From a checkpoint of a small mixture-of-experts model trained on Wikipedia.
Experts: 80 experts in each of 15 layers, 32 ReGLU neurons an expert, 4 picks a token, a sigmoid router, a shared expert of 64 neurons.
Training: a variant of Adam for the experts, 4273 steps.
Below are experts of layer 7 (counted from 0) of a mixture-of-experts language model. Rows are named router (the router's row for the expert), down (a neuron's output weights, with its number) and show model dimensions 0-191. Each number is 128 + 24 x the weight over its row's rms, rounded and kept within 0 to 255.
Before each expert's rows: a language model's description of what the expert responds to. This comes from a sample of Wikipedia text that the model never trained on.

# expert 55
What it handles: Pronouns and quoted speech
router [ 85 188  96 189 144 132 153 148 124 152 160 111 124 129 156 101 129  90 136  83 109 151 104  98 111 103 105 109 121  75 117 111 119 137 116 102 125 154 117 113 124 108 128 117 165 126 123 146 115 115 129 136 131 177 146 135 172 106  74 137 144 137 158 183 137 157 131 141 105 121 133 141 129 125 144  74 114 127 121 139 117 129 129 127 142 105 142 120 132 114 176 167 150 147 157 126 104 121 154 133 146  74  94 144 154 144 120 119 118 142 156 149 111  82  66 110 138 130 125 120 123  94 124 146 137 121 127 122 119 155 107  78 120 125 143 118 128 119 154 136 153 125 115 157 133 124 157 111 161  87 172 126 200 134 133 122 131 149  94 172  74 114 127 152 145 167 107 174 152 141 122 143 149 116 137  93 132 116 135  92 108 114 122 161 111 137 128 117 129 145 127 175]
down0 [158 172 147 137 131 114 109  77 144 135 117 113 141 143 110 149  81  93 112 121  80 162  64 114 122 157 129 128 124 112 127 140 113 127 120 138 130 115 128 131 144 118 210  52 133 183 131 128 137 133 107 170 138 126  90 125 134 119 107 104 157 154 118 142 114 126 113 130 125  92 129 104 131 149 136 102 139 102 148 131 118 147 110 128  89 119 106 129 134 144 131 190 140 137 112 123 139 123 151 143 141 114 127 140 101 132 102 135 103 145 141  96 124 154  96  99  98 123 167 106 127 115 115 153 143 170 168 131 147 124 119 107 112 120 174 167 108 109 204 159 150 118 120 114 125 140 156 163 124  70 106 129 100 126  93  91 119 151 117 139 103 139 140 118 103 152 134 119 125  95 142 125 161  90 110 107 118 126 108 171 121 142 109 113 134 186 164 131 133 122 109 115]
down1 [149 116  75  95 119 147 115 143  77 157 138 120  84 150 132 152 130 152 147 193 115 129 127 144 134 124 187 146 159 102 142  78 155 121 122 129 130 108 162 131 119 135 143 145 141 104 124 127 119 125 143 137 138 149  81 125 158 152 102 118 102 133 132 124 108 147 143 133 114 106 162 118 132 168  92 111 101 119 133 163 108 117 152 123 171 126 166 113 159 107 125  87 146 128 118 137 142 125 142  96 133 138  83 127 116 129 111 107 149 179 117  88  88 140 134 125 147 158 107 108 126 141 122 148 177 116 123 100 140  98 163 184 161  75 118 126 140  99 108 125 128  93 151 110 185 121 115 160  86 138 130 102 123 115 136 124 123 108 116 110 118 139 116 119 123  67 130 151 114 122 144 121 103 120 109 129 147  93 141 131 103 105 111 117  72 146 135 140 111 153  53 147]
down2 [141 153 134 139 141 119 111 132 118 109 147 109 126 183  85  98 146 128 128 131 141 144  81  97 148 126 109 116 105 117 126 107 136 146 115 165 135  98 115 178 126 120 141 135 121 130 154 129 110 142 151 129 115 137 155 145 175 124 146 112 142 122 122 110 131 141  80 155  76 143  94 148  96 160 141 122 124 128 118 139 128  98 178 110 113 146 159 141 129 130 162  85 130 121 120 129 159 130 123 112 141 104 142 115  66 164 106 167 120 138 110  98 148 111 108 158 158  87 186 155  98 121 110 129 144 151 114 119 183 160 103 173 169 117 152 133 154 159  83 145  77 161 134 145  79 145 135 114 137 103 116 157 107 143 136 112 104  85 145 152 192 128 132  78 122 126 108 164 123 136 133 123 135 149 152 146 127 107 112 136 120 160  70 129 102 115 125 124 140 107 140 100]
down3 [107  86 143 111 139 101 113 140  95 168 121 136 203 134 118 126 111 177 125 156 148 158 142 154 135 115 147 149 132 137 122 172 140 117 122 177 155 103 191 108 116  97 113 140  98 133 147 117 159 138 167 116 139  88 119 117 105 130 124 105 140 116 124 115 103 147 110  99 116 105 135 169 173 118 140 111 132 134 108 111 106  87  88 131 110 129 120 121 132 124 105  71 140 118 170 168 140 122 111 141 134 108  98 112 158 143 137 118 111 154 101  90 149 124 137 125  85 141 130  95 139 129 120 143 137  85 117 177 148 135 144 180 102  79 148  93 161 145 132 108 141 129 102  75 147 146 136 152 127 151 117 108 129  77 106 168 136 138 117 157 121 130 104  96 117  95 165 137  98 145 161 133 149 126 118 154 146 155 134 147 152 103 160 136 161 110 148 137 125  92 142 149]
down4 [100 158  93 170 135  83 171  88  98 153 109 144 132 116 123 156 155 120 154 155  79 168  85 159 168  96 120 114 137 141 154  90 138 171 177 121 136 112  99  84 139 106 128  94 126 107  98 134 126 128 159 120 113 128 117 136  99 146 165 156  94 163 149 165  81 127 142 142 147 150 124 147 147 125 126 136 129 148 129  98 119 135 137 129 135 131 137 145 162  99 135 107 150 137 144 111 170  98 117 152 129 154  95 169 143  96 118  95 147 100 136 187 102 122 101 158  93 115 151 167 135 116 116  84 118 123 116  90 139 146 123 152 134 146 157 128 133 124 119  88  94 120  94 125 137 149 164 108 151 110 159 149  91 121 115 120 148 140 132 124 155 152 182 116 148 156 109  94 110 121 137 103 123  92 128 138 147 160 152 132 131 117 127 154  82 128 135 106 114 161 120 100]
down5 [141 177 136 143 143 122 120 127 142 144 126 159 187 180 152 132 104 134 115 138 127 101 173 102 101 118 126 108 143 137 137 184 147 129 123 161 141 127 148 161  66  87 152 144  98 129  97 100 169 115 132 143 118 163 129 107 160 152 111 128 130 153 124 133 173 121 157 131 156 146 124  90 119 157 121 132  60 139 154 143 142  92 129 137 115 126 141 116 166 159 167 152 157 148 141 115  82  79 139  97 151 124 115  96 135 132 148 113  92 108 140 135 131 134 133 156 102 138  96 121 112  91 134 148 172 129 119 135  79 127 105 150 127 110  76 124 173 122 122 136 130 122 128 191  86 134 132 179 116 142 106 141 121 135 141 154 116 112  98 127 108 125 138 128 121 116 152  98 194 117 121 115 148 132 101  97 152 124 114 132 158 101 131 142 114 158 147 131 117  98 128 141]
down6 [ 98 146 137 141 131 122 141  91 117 104 139 141 140 172 158 140 106  93  99 128 121 135 124 132 138 155 131 151 140 137  96 101 131 172  97 139 152  96 128 166 149 146 110 148 150 142 133 113 155 106 108 137 132 114 135 175 134 129 143 160 141 150 155  85 161 140 124 100 107 158 190 112 110 154 133 132 121 136 165 135 145 135 143 153 120 111  70 101 133 177 127 133 154 176 124 152 163 131 146 113 116 105 156 131 101 157  95 126 123 194 145  95 124  96 146 116 138  95 113 166 105 170 164 134 169 160  98 137 157 131 150 141 132 103 113 122 127 141  97 106 154 109 141 127 155 153 142 137 126 121 154 162 134 145 102 144 152 114 142 155 175 109  91 169 113 173 120 138 195  97 129 111 146 103 108 102 136  91 143 145 162 141 124 142 101 135 122 120  87 158  97 136]
down7 [ 94 112 112 150 151 110 141  50 116 112 158 154 151 166 108 119 139 145 163 156 151 147 164  76 118 144 138 135 135 172 126  95 145 120 115 144 150 102 135  88 149 149 105 183 124  94 146  87 132  89 103 146  79 137 146 156 158 133 138  99 116 102 123 179 101 116 132 154 142 133 193  86 141 102 113 125 155 110 102 119 139 154 174 105 119 174 130 163 141 114 169 122 116 138 140 160 109 121 142 143 149 148 106 166 133 131  94 140 134 157 136 139 117 124 139 142 102 103 135 119 117  94 124 140 100  89 159 141 144 109 133  92  84 132 160 137 137 133 127 158 140  95 147 114 132 104 146 112 120  90 102 131 129 122 125  65 141 135 114 110 119 143 175 153 129 122 122 103 142 168 149 127 110 151 147  99 145 137 115 108 111 126 148 129 137  90 112 133 148 120 170 124]
down8 [162 161 171 133 146 143 154 115 152 136 161 132 139 109 114 134 135 140 158 108 108  76  66 119 105 163 123 129 139 111  87 104 103 120 148 142 144 164 130 139 140 123 121 128  92  99 144 145 198 146 163 100 119 140 154  88  88 118 104 126  83  99 122 115 166 147 115  73 123 137 180 134 144 141 120 115  70 115 129 154 169 126 170 136 125 126 122 127 106 107 126 142 112 124 127 114 111 134 108 115 123  99 130  90 121 126 131 142 117 158 141 116 129 134 177 114 107  97 106  63 160 106 119 138 124 122  69 130 116 131 161 110 143 138 139 104 128 121 115 145 130 124 155  57 118  78 152 111 107 150 148 159 118 135 146 143 118 115 132 104 152 126 109 108 133 138 125 123 151 146 139  91 110 117 164 149  89 159 131 131 127 119 126 138 139 132 137 107 143 104 175  68]
down9 [ 92 155 167 143 101  80 137 131 121 115 147 150 123 139 121 120 124 119 108 132 112 125 115 108 121 166 141 119 122  97 118 145 173 161 117 163 134 152 115  66  92 146 134 149 115  74 106 136 141  82 123 141 134 140 126 158 138 126 109 142  99 147 142  81 147 100 132 147 113 116 110 161 123  95 145 132 153  96 130 115 160 160 100 132  99 144 102 125 110 109 128 162 126 142 121 125 124 110 143 109 121 148 102  82 165 153 128  86 147 134 186  97  96 113 188 123 140 150 138 164 112 125 107 162 130 136 154  50 120 129 116 111 121 144 126 112 155 163 127  97 130 136 124 126 131 111 197 154 114 132 139 150 134 107 148 109 115 138 127 152 112 152 137 141 154 140 134 139  60 116 123 105 182 106  89  73 142 148 129 132 119  99 100 115 140 115 135 144 139  99 157 151]
down10 [167 105 143 119 100 127 158 106 118 113 130 131 153 106 143 170 125 105 120 160 146 149 179 108 124 157  97 122  86 109 103  92 117 138 133 133 162 115 118 144 111 122 107  87 142 108 151 119 103 182 132 130 132 108 108 146 138 115 161  96 103 182 139 121  76 165 170 160 154 148 143 154 156 133 100 102 134 115  97  85 135 111 143 143 183 149 156 141 134 115 124 102 156 119 149 129 123 159 164 130 168 164 147 177 121 135 164 118 112 177 159 159  77 138  85 157 106 123 146 136 162 138 154 147 145 147 156 128 140  98 117  91  86 137 126  88 157 133 150 131 131 163 133 122 108 132 120 113 107 122 128 115 124 133 116 123 122 151 121 101 120 121 173 148 146 124 100  78 123 117 150  77 100 127 142 171 102 120 168 145 117 131 119 118 144 118 117 108 141 155 103 129]
down11 [ 94 132 153 155 160 152 126 153 133  90 129 135 140 173 132 177  94 127 111 149 136 100 157 141 124 112  93 133 136 115 155 150 180  70 128 107  91 160 148 138 138 150 111 142 128 161 158 109 134 177 146 123 133 168 110 123 120 146 138 128 116 126 129 149 131 116 141 103 145 103  98 138 123 184 121 110 129 165 150 109 116 190 128 127 165 149 111 114 153 123 153 128 122 104  94 115 132 149 160 111 161 111 113 124 140  58 177 125 112 183 128 126 160 119 153 128 142  76 146 119 126 128 116 158 136 138 117  94 139 144 125 139 101 120 133 112  99 126 150 115 121 154 123 129  97 128 108 135 115 145 101 195 111  87 118 104 140 124 144  94 141 142 112 108 129  98 125 161 146 110 142 156 105 133 119 116 125 175 168 143 101 158 154 129 100 126 101 132 113 141  60  95]
down12 [122 145 166 132 100  82 160  78  67 110 120 162 139 159 107 153 112 117 151 122 158 112 128 107 115 119 116 105 134 104 113  94 127 106 158 157 117 132  99  88 152 134 172 158 131 119 163  97 108 135 173 113 116 142 105 160 151 143 133 176 126 162 129 164 135  86 128 120  95 140 114 150  97  82 131 148 141 140 107 142 132 139 107 155 134 122 146 151 103 137 127 138 108 188 105 141 133 101 148  94 146 122  94 127 109  98 125 109 149 150  91 147  92 121 110 132 121 135 139  85  96 154 140 171 122  88 116 147 129 108  41 105 148 149  89 104 131 129 135 137 144 156 101 104 112 125 119 104 113  96 125 124 112 122  95 137 150 136 145 121 115 120  96 123  99 137 156  80 139 143 126 127 158 163 178 114 143 117 132 136 135 153 149 142 147 134  97 121 158  83 128 127]
down13 [142 137  79 180 122 128 122 131  91 119 131  92 108 169 130 106 125 176 110 122 146 105 129 124 159 191 145 116 109 137 121 150 138 130  88 147  99  83  95 117 107 127 135 138 118 128 150 152  87  83 138 129 127 121  98 131 127 157 165 116 149  83 127 121  65 118 120 139 155 143 147 172 106  81 117  99 144 148 159 135 119 106  94 128 114 134 145 182 163 163 118 118 156  90  95 133  91 121 120 128  98 151 122 168 110 107 125 134 126 103 105 162 150 139 113 128 102 137 134 150 164  99 113 130 130 168 151  88 129 152 121 136  87 156 134 122 131 138 123 108 119 130 148 130 173 125 126 100 160 100 177 110 123 128 169 156 152 146 185 132 115 127 119  96 118 132 129  98 100 121 102 110  94 107 149 114 147 148 140 120 153 146 130 103 164 154 136 100 167 128 107 148]
down14 [120 118 146 130 102  66 135 171 110 105 143 132  85 155 126 148  83 167  97 193 147 151 187 132 144 152 158 104 124 126  93 105 109 150 154 136 168 125 101  90 114 119 135 128 102 149 148 106  98 148 128 141 132 105 130 125 137  91 108  98 124 109 126 140 104 108  75 124 116 160 137 119 102  87 135  99  88 145  57 141 131 119 129 141 156 135  83 126 108 137 129 101 151 154 124 130 119 107 148 133 117 156 105 118 117 120 179 140 156  95 142  91 129 131 117 130 110 137 163 124 130 127 173 130 109 107 151 105 129 111  75 121 105 131 152 110 143 110 107 127 105 111 135 158 103  86 156 123 142 141 167 117 147 185 128 160 123 130 144 151  97 140 142 121 100 145 107 118 149 150 148 134  98  99 140  86 109 128 132 136 158 114 154 145 136 101 136 115 100 178 142 159]
down15 [140 136 134 118 125 145 145 117 139 121  90 129  81 188 135 143 101 113 104 130 133 126  95 182 129 127 158  94 165 171  99 135 144 162 178 127 105 156  81 130  97 151 140 143 124 152 159 123  89 128 118 101 102 144 132 130 160 148  93 100 134 135 119 129 114 114 142 120 110 139 106 163 146 130  96 108 116 172 122  94 102 151 156 125  99 109 106 104 134 138 114 138 133 125 104 125  90 158 137 160 108  99 151 113 145 112 121  87 145 148 150 156 141 107 146 112 160 124 121 122 156  67 160  98 104 120 118  83  99 108 168 126  89 138  65 142 119 116 152 140 149 116 130 143 116 132 130 126 180 167 168 107 116 127  98 132 106 135 105  92  89 159 158 112  91 147  74 158 141 141 118 150 137 136 104 158 131 163 134 154 139 103  93 126 163 118 127 148 132 141 138 134]
down16 [149 153 181 118 139 161 111 116 152 143 161 127 154 152 137 146 158 128 121 109 153 139 133 180 137 138 105  99 151 107 123 167 155 134 131 125 140 104 133 148 106 138 145  92 147 140 107 110 153  96 137 105  81 165 147  88 129 115 105 187 107 136 154 146 118 150 133 160 123 132 149 139  90 147 132 124 196 116 147 107 121  65 117 114 136  86 124  89 153 139 144 170 182 132 180 128 113 150 140 144  95  92 125 129 127 150 133 121 123 138 133 100 149 165 117 117 104  90 126 105 155 118 133 103 103 142 165 139 142 141 122 145  97 128 110 145  80 129 143 144 135  86 130 147 133 116 125 121 126 162 140 102 127 161 127 154 129 162 124 151  91 137 145  93 131 106 142 132 114 159  96 108 150  92  89 128 101 154 133 105 125 111 152  91 122  89 112 108 117 132  57 153]
down17 [118 145 156 125  98 154 118 159  72 113 154 128 151 114  99 118 132 133 131 111 161 107 133 130 114 118 141 116  91 170 163 156 125 147 145  98 155  96 141 113 126 157 135 113  98 135 131 180 162 159 116  98 145 126 134  98 129 109 119 150 103 112 113 104  88  96  86 103 149 132 150 104 128 129 143 126 110  97 109 125 134 163 121 110 132 139 120 109 148 158 126 162  97 145  98 118 124 134 157 102 123 115 163 105 143 124  81 132 150  95 132 165 177 117 107 140 120 191 114 140 103 108 152 129 125 148 139 176 124 102 140 158 107  92 116 105 122 105 152 131  81 171 126 151 115  89 111  89 126 133 114 133 122 146 128 135 154 139 103  69  98  92 144 155 121  92 149 120 173  99 148 159 168 133 124 116 122 144 120  90 156 131 123 139 131 183 142 175  80 111 149 105]
down18 [123 140  90 148 140 120 137 143 136 122  95 148 151 157 132 145 103 115 132 148 118  98 125 166 107 197 127 114 124 121 123 131 150 175 110 123 141  87 129 122  87  96 127 100 118 138 136  53 150 110  79  76 146 117  88 131 110 102 124 141 112 120 111 116 109  96 110 110  88 105 111 157 118 119 127 128 158 178 152 119 134 135 158 133 138 116 109  76 126 117 116  97 147 154 165 138  97 119 139 123 149  69 122 112  99 122 110 145  87 130 127 142  90 155 141 104 123 125 116 141 170 146 120 126 104 143 126 168 118  99 117 115 111 107 115 119 115 129 108 131 131 112 168 123 176 111 107 163 137 145 141  97 109 129 177 164 123 122  95 167  98 133 105 116 152 124 183 111  96 144 108 140  89 138 128  77 104 121 117 123 106  92 105 155 130 161  94 107 100 132 131 165]
down19 [115 123 199 189 139 113 144 117 117  84 126 111 121 152  38 145 125 126 114 149 133 137 123 138 144 123  93 130 159 119 146 114 109 150 132 120 125 133  55 158 138 126 134 120 129 123 152 125 144 137 155 138  98 135 133  91  93 174 125 127 104 123 167 142 121 154 134 160 172 180 117 117 109 111 132 153 150 138 125 116 143 104 141 114 149 128 135 182 115 111 173 105 139 112 137 135 134 105 116 157 119  97 149 152  89 158 150 145 184 114 153  87 112 141 119 134 146 118  74 110 127 103 137 123 141 147 114 138 112  78 125 124 151 124 116 167 127  94 156 117 100 154 132 109 101  95 141  94 118 170 131 145 128  94 142  90 127 119 104 132  95 160 150  99 143 106  81 158 146 174 155 136 106 125 100 113 103 146 147 144 158 134 146 111 138 125 141 123 131 147 126 137]
down20 [144 101 117 141  65 143 163 143 123 114 147  99 177 127 161 117 161 107 186 123  97 141 123 158  62 141 143 145 150 161 137 132 121 118 118 132 161 119 103  99 126 160 160 140 144 104 112 139 118 123 156 126 108 138 132 168 144  93 136 141  89 140  87 124 115 130 131 160 103 132 101 123 128 141 118 124 153 135 131 113 145 146 123 158 146 176 101 137 126 100 134 151 162 142 125 153 143 139 106 135  73 138 188 109 122 134 139 146  80  93 131 142 114 157 139 117 161 133 130 139 159 138 102 106  98 143 134 139 148  67 132 122 164 143 143 153  85 110 108 115 113 145 131 119 122 155 112 142  92 101 169 142 110 125 145 134 149 109 149 118 130  82 138 137 137 117 164  81 105 141 140 133 156 114 111 144 119 140 134 125 159 156 138 119 133 192 175  52 133 138 115 141]
down21 [ 90 133 139 124 113 178 141 105 112 160 135 144 138 133 136 156 130 109 116  75 142 116 123 149 129 124 111 128 119 110 121 130 131 119 133 161 132 128 104 115 137  96 116 121 164 146 142 112 139 161 117 142 143 128 113 123 134 101 144  98 132 157 168 126 170 109 119 117 143 138 138 116 165 124 135  79 147 110 127 117 140 136 164 137 112 132 147 119  96 172 130  97 131 147 135 108 101 125 109 102 136 108 100  99 116 126 106 109 116 122 151 124 153 159 117 117 122  71 123 176 141 193 129 119 159 165 114 118 160  80 117 157 155 139 124 146  92 178 123  97 110 134 136 123 163 134 132 130 105 135  54 122 131 107 125 106 137 125 190 107  82 111  92 110 116 180 143 114 120  56 100 115 135 126 143 101 132 132 142 150 182 134 110  80 130 160 137 177 132 121  70 107]
down22 [119 119 151 110 175 139 135  95 145  93 138 111 123 140 116 141 129  79 101 116 150 126 214 146 122 178  77 133 125 128 123 117 128 109 100 111 100 159 134 158 141 108 121 106 183 130 115 132  87 134  91 128  93 151 143 134 116 118 105 164 134 107 123 103 128  99 147 123 141  76 104 111 105 164 153 156 138 142 142 140 134 103 135 118  99 171 140 111  95  94 128 102 157 142 109 158 159 134 142 129 124 109 145 148 109 138 139 116 120 176 149 185 135 145 140 124 119 121  95 139 178 109 123 161  95 140 118 149 124 141 145 114 120 154 111 115 131 140 130 136  94 149 106 150 137 114 116 100  61  98 138 175 147 127 155 119 109 112 108 135 174 115 150 142 133  84  96 132 144  95 133 161 119 126 148 150 186 121 121 142 152 139 147 105 115 129  86 146 165  94 151 139]
down23 [109 190 129 124 138 120  78 126 126 108 125 116 141 115 115 106 137  87 101 135 131 152 123 151 138 105 137 119 108 116 144 176 188 128  84 145 100 147 162 109 132 132 118  88 123 137 119 145 109 152 140 131 165 138 120  90 174 146 125 125 143 127 145 127 127 158 110 163 106 130 140 184 119 144 167 129 142 127  98 107 138  92 139 172  99 104 175 120 131 121 179 167 158 110 146 150 142 136 144 128 152 150 120 119  92 157 119 131  87 155 134 106 112 103 117  90 123 127 142 112  95 125 163 144 164 151 146 135  99 134 134 166 131 116 146 142  95 133 107 124 127 101 140 138 136 122 146  75 181 135 119  89 128 136 128 110 130 136  84 146  84 108 118 115  45 134 155 135 182 132 142 116 122 143 127 123 110 100 114 174 139 115 136 163 116 141  95 142 139  93 122 162]
down24 [139 109  99 138 134 127 131 158  94 126 156 115 165 121 106 127 126 155 126 135 172 137 130 132 121 145 136  91 111  65  84 113 134 143 130 162 124 156 180  83 142 114 130 125 117 131 113 165 140  98 150 179  78 150 127  81 134 142 119  85 116 141 156 147 156 106 129 138  99  83 112 168 139  97 115 141  75 172  89 109 158 141  84  91 129 142 145 114 153 145 169 152 121 101 132  83  98 116 140 137 120 109 142 118 149 132  74  93 149 113 117 108 106 174 103 143 140 160 145 168 108 107  91 117 116 143 141 128 126 118 146 129 148 141 104 146 150 166 158 109 117 138  96 119 105 120 140 127 131 106  89 172 138 152 152 126 121 148 155 101 165 130 125 100 127 128  99 113 141 141 118 138 137 127 140 105 112 147 139 161  62 129 128 136 134 109  96 147 117 109 168 131]
down25 [151 113 112 157 108 126  91 129 123 167 131 114 112 126 172 146 147 126 141 110 165  96 125 157 108 139 150 117 139 124 154 107  91 124 109 124 100  85 129 154 114 105 151 101  62 126 108 130  80 118 108 131  78  88  97 108  85 143 125 111 139 125 157 109 121 156 151 129 110 113 152 115 109 171 158 128 136 144 105 109 102 107 137 150 104 123 111 155 142 152 116 134 147 193 128 133 164 157 165 104 124 137 105 121 142 109 130 133 146 112 116  98 120 138 139 147 110 131 130 148 113 182 102 144 112 107 157 153 105 111 120 148 116  99 103 118 121 160 106 112  94 128 171 143 126  95 143 134  51  94 171  83 131 133 121 150 129 139 131 128 142 117 140 100 119 164  96 107 106 108  84 124 105 154  75 183 129 111 149 125 110  96 134 100 147  78 126 106 137 148 125 129]
down26 [101 202 100 137 118 127 129  51 132 144 120  64 145 130 116 119 125 100 117  89 127 116 138 137 156 148 118 136  99 112 136 106  82 164 144 124 139 119 144 133 110 132 132  99 168 150 133 117 139 172 152 137 132  86 102 155  83 135 130  98 175 164 110 125 168 120 112 129 125 156 137 131 122 131 152 135 147  98 118 135 125 115  94 146 155 166 128 147 119 135 160 140 158 152 113 111 151  90  98 100 177 122 111 113 117 148 106  99 135 101 144 153 136 119  87 136 144 127 115 108 122 120 153 105 187 106 111 117  96 136 122 109  91 122 117 120 154 142 160 102 106 159 113 132 103 100  93 142 132  92 147 112 132 143 120  92 149 151  95 124 164  84 140  96 145  94 115 113 115 126 148 166  65 151 129 164 104 111 170 138 130 148 151 126 101 135 161 118 147 141 130 120]
down27 [100 143 137 124  97 139 106 144 133 141 121 169 128 131  91 122  85 146 166 149 132 106 162 163 154 134 135 140 187 137 117 113 183 150 110 162 124 148 156 122 158 117 155  92 163 167  91 153  97  68  77 134 135 154 135 136 122 164 143 128 201 128 148 125 164 117 145 139 127 134 120 102 163 146 148 139 174 141 134 143 126 151 107 132 165 116  80 166 121 127 141 155 112 108 105 155 137 106  97  86 118 134 147 106 125 133 124 121 126 139  96 123 166 136 123 109 138  72 157 131 115 127 148 126 136 135 112 134 116 135 150 123 126 119 151 138  61 129 150 128  77 145 104 141 128 141 111 158 126 100 171 170  82 122 139 165  97 128 121 129 105 129 101 136 127 101 105 123 155  76 128  71 120 128 131 151 126 139 136  98 117 141 111 121 127 153 148  98 125 138 111 139]
down28 [129  99 154 108 132 146 119 143 143 168 110 164 133 114 148 133  99  87 151  98 118 113 151 108 182 141 146  81 126 118 147 175 143 133 150 150 163 168 141 131 156 116 120 118  92 139 124 113 143 170 125 144  96 132 154  98  79 127 139 128 136 176 125 117 124 107 135 104 147 117 100 147 141 110 102 107 177 146 133 155 171  94 163 158  99  77  94  89 145 127 177  95 143 128 113 156 124  99 113 135 177 101 114 130 120 154 117 115 165 145 129 120 141  73 132  87 108 116 115 103 120 138 107 108 120 143 128 117 134 133 146  97 167 148 139 145 121 120 117  81 122 149  99 132 158 144 116 114 142 129 132 150 158 145 142 129 147 123 152 126 105 170 128 120 124 113 115  99 163 108  90 116  84 144  73 172 116 113 167 108 141  98  81 120 117 134 108 106 152 121 151 103]
down29 [140 151 119 103 160  79 141 121 142 104  90  68 123 149 145 174 112  98 149 117 123 160 112 143 101 126 168 125 138 150 131 131 132 114 130 143  98 132 124 153 165 140 163  76 115  91 130 129  79 152 129 143 133  93 124 154 168 112 128 130 114 156 114 100 111 130  99 137  89 114 119 104 121 130  94 137 138 100 108 133 131 112 156 145 146 150 104 129 121 147  98 144 135 144 133  77 146 133 142 154  66  90 106 152 118  95 118 141 126 137 100  80 196 140 114 132 117 137 106 154 109 149 131 144 139 139 109 163 129  90 145 120 135 108 109 122 165 165 100 121 160 144 135 138 158  65 138 137 118 113 122 115 158 140 105 124 131 112 164 143 105 112  87 152 116 101 169 126 124 143 112 152 128 155 114 100 137 149 138  97  62 127  86 100  80 127 133 127 120 158 160 110]
down30 [ 78 121 118 121 139 122 155 127 141 125 111 135 163 160 140  75 154 154 103 120  49 102 195 112 134 106 115 137 143  99 133  94 173 140 167 100 127 157 115 128  83 141 124 142 100 101 120 124 112 163 123 126 173 152 162 147 178 136 121 163 136 134 114 139 183 153 170 158 149 100 142 111 130 115 106 138 107 141  71  97 130 133 123 111  98 183 141 132 189 100 119 148 105 145 121 130 145  98 122 149 105 154 144 145 156 138 123 135 113 117 170 126 118 100 168 126  87 144 123 121 131 132  93 138 132 160 115  91  97 167 148 113 119 123 148 122 129 161 159 110 155 114 133 149 110 125 123  81 129 149 127 139 107 111 142 103 137 114 131 119 131 135 117  87 112 120 132 149 147 132 164 128 117 149 121 141 128  85 155 150 172 126 108 120 119 115 141  90 113 164 137 131]
down31 [148  86 134 111  90 170 131 192 148 137 143 155 111 136 143 154 118 111 115 120 108 127 136 149 172 150 118 103 128 122 151 152 100 119 133 127  92 134 134 100 110 167  95 166 125 107  84 125 146 116 128 174 170  97 129 116 125 122 158  89 106 119 117 132 148 132 139 116 151 111 108 151 128 109 104 160 130  99 183 114 125 134 142 156  96 127 159  99 110 131 111 118 123 144 142 103  99 123 118 166  79 130  90 120 129 165 162 106 141 134 140 167 134 142 150 116 158 135 142 144  92 132 120 157 123 181 129 129 126 148 102 118 172  81 116 150 139 118 151 156 170  88 141  92 103  88 163 106 109 103  96 130 164 129 132 159 128 150  81 166 144 160 101 113 137 101 130 147  92 118 108 104 148 128 121 149 144 136 115 135 111  99 179 116 139 152 173  93 147 108 123 101]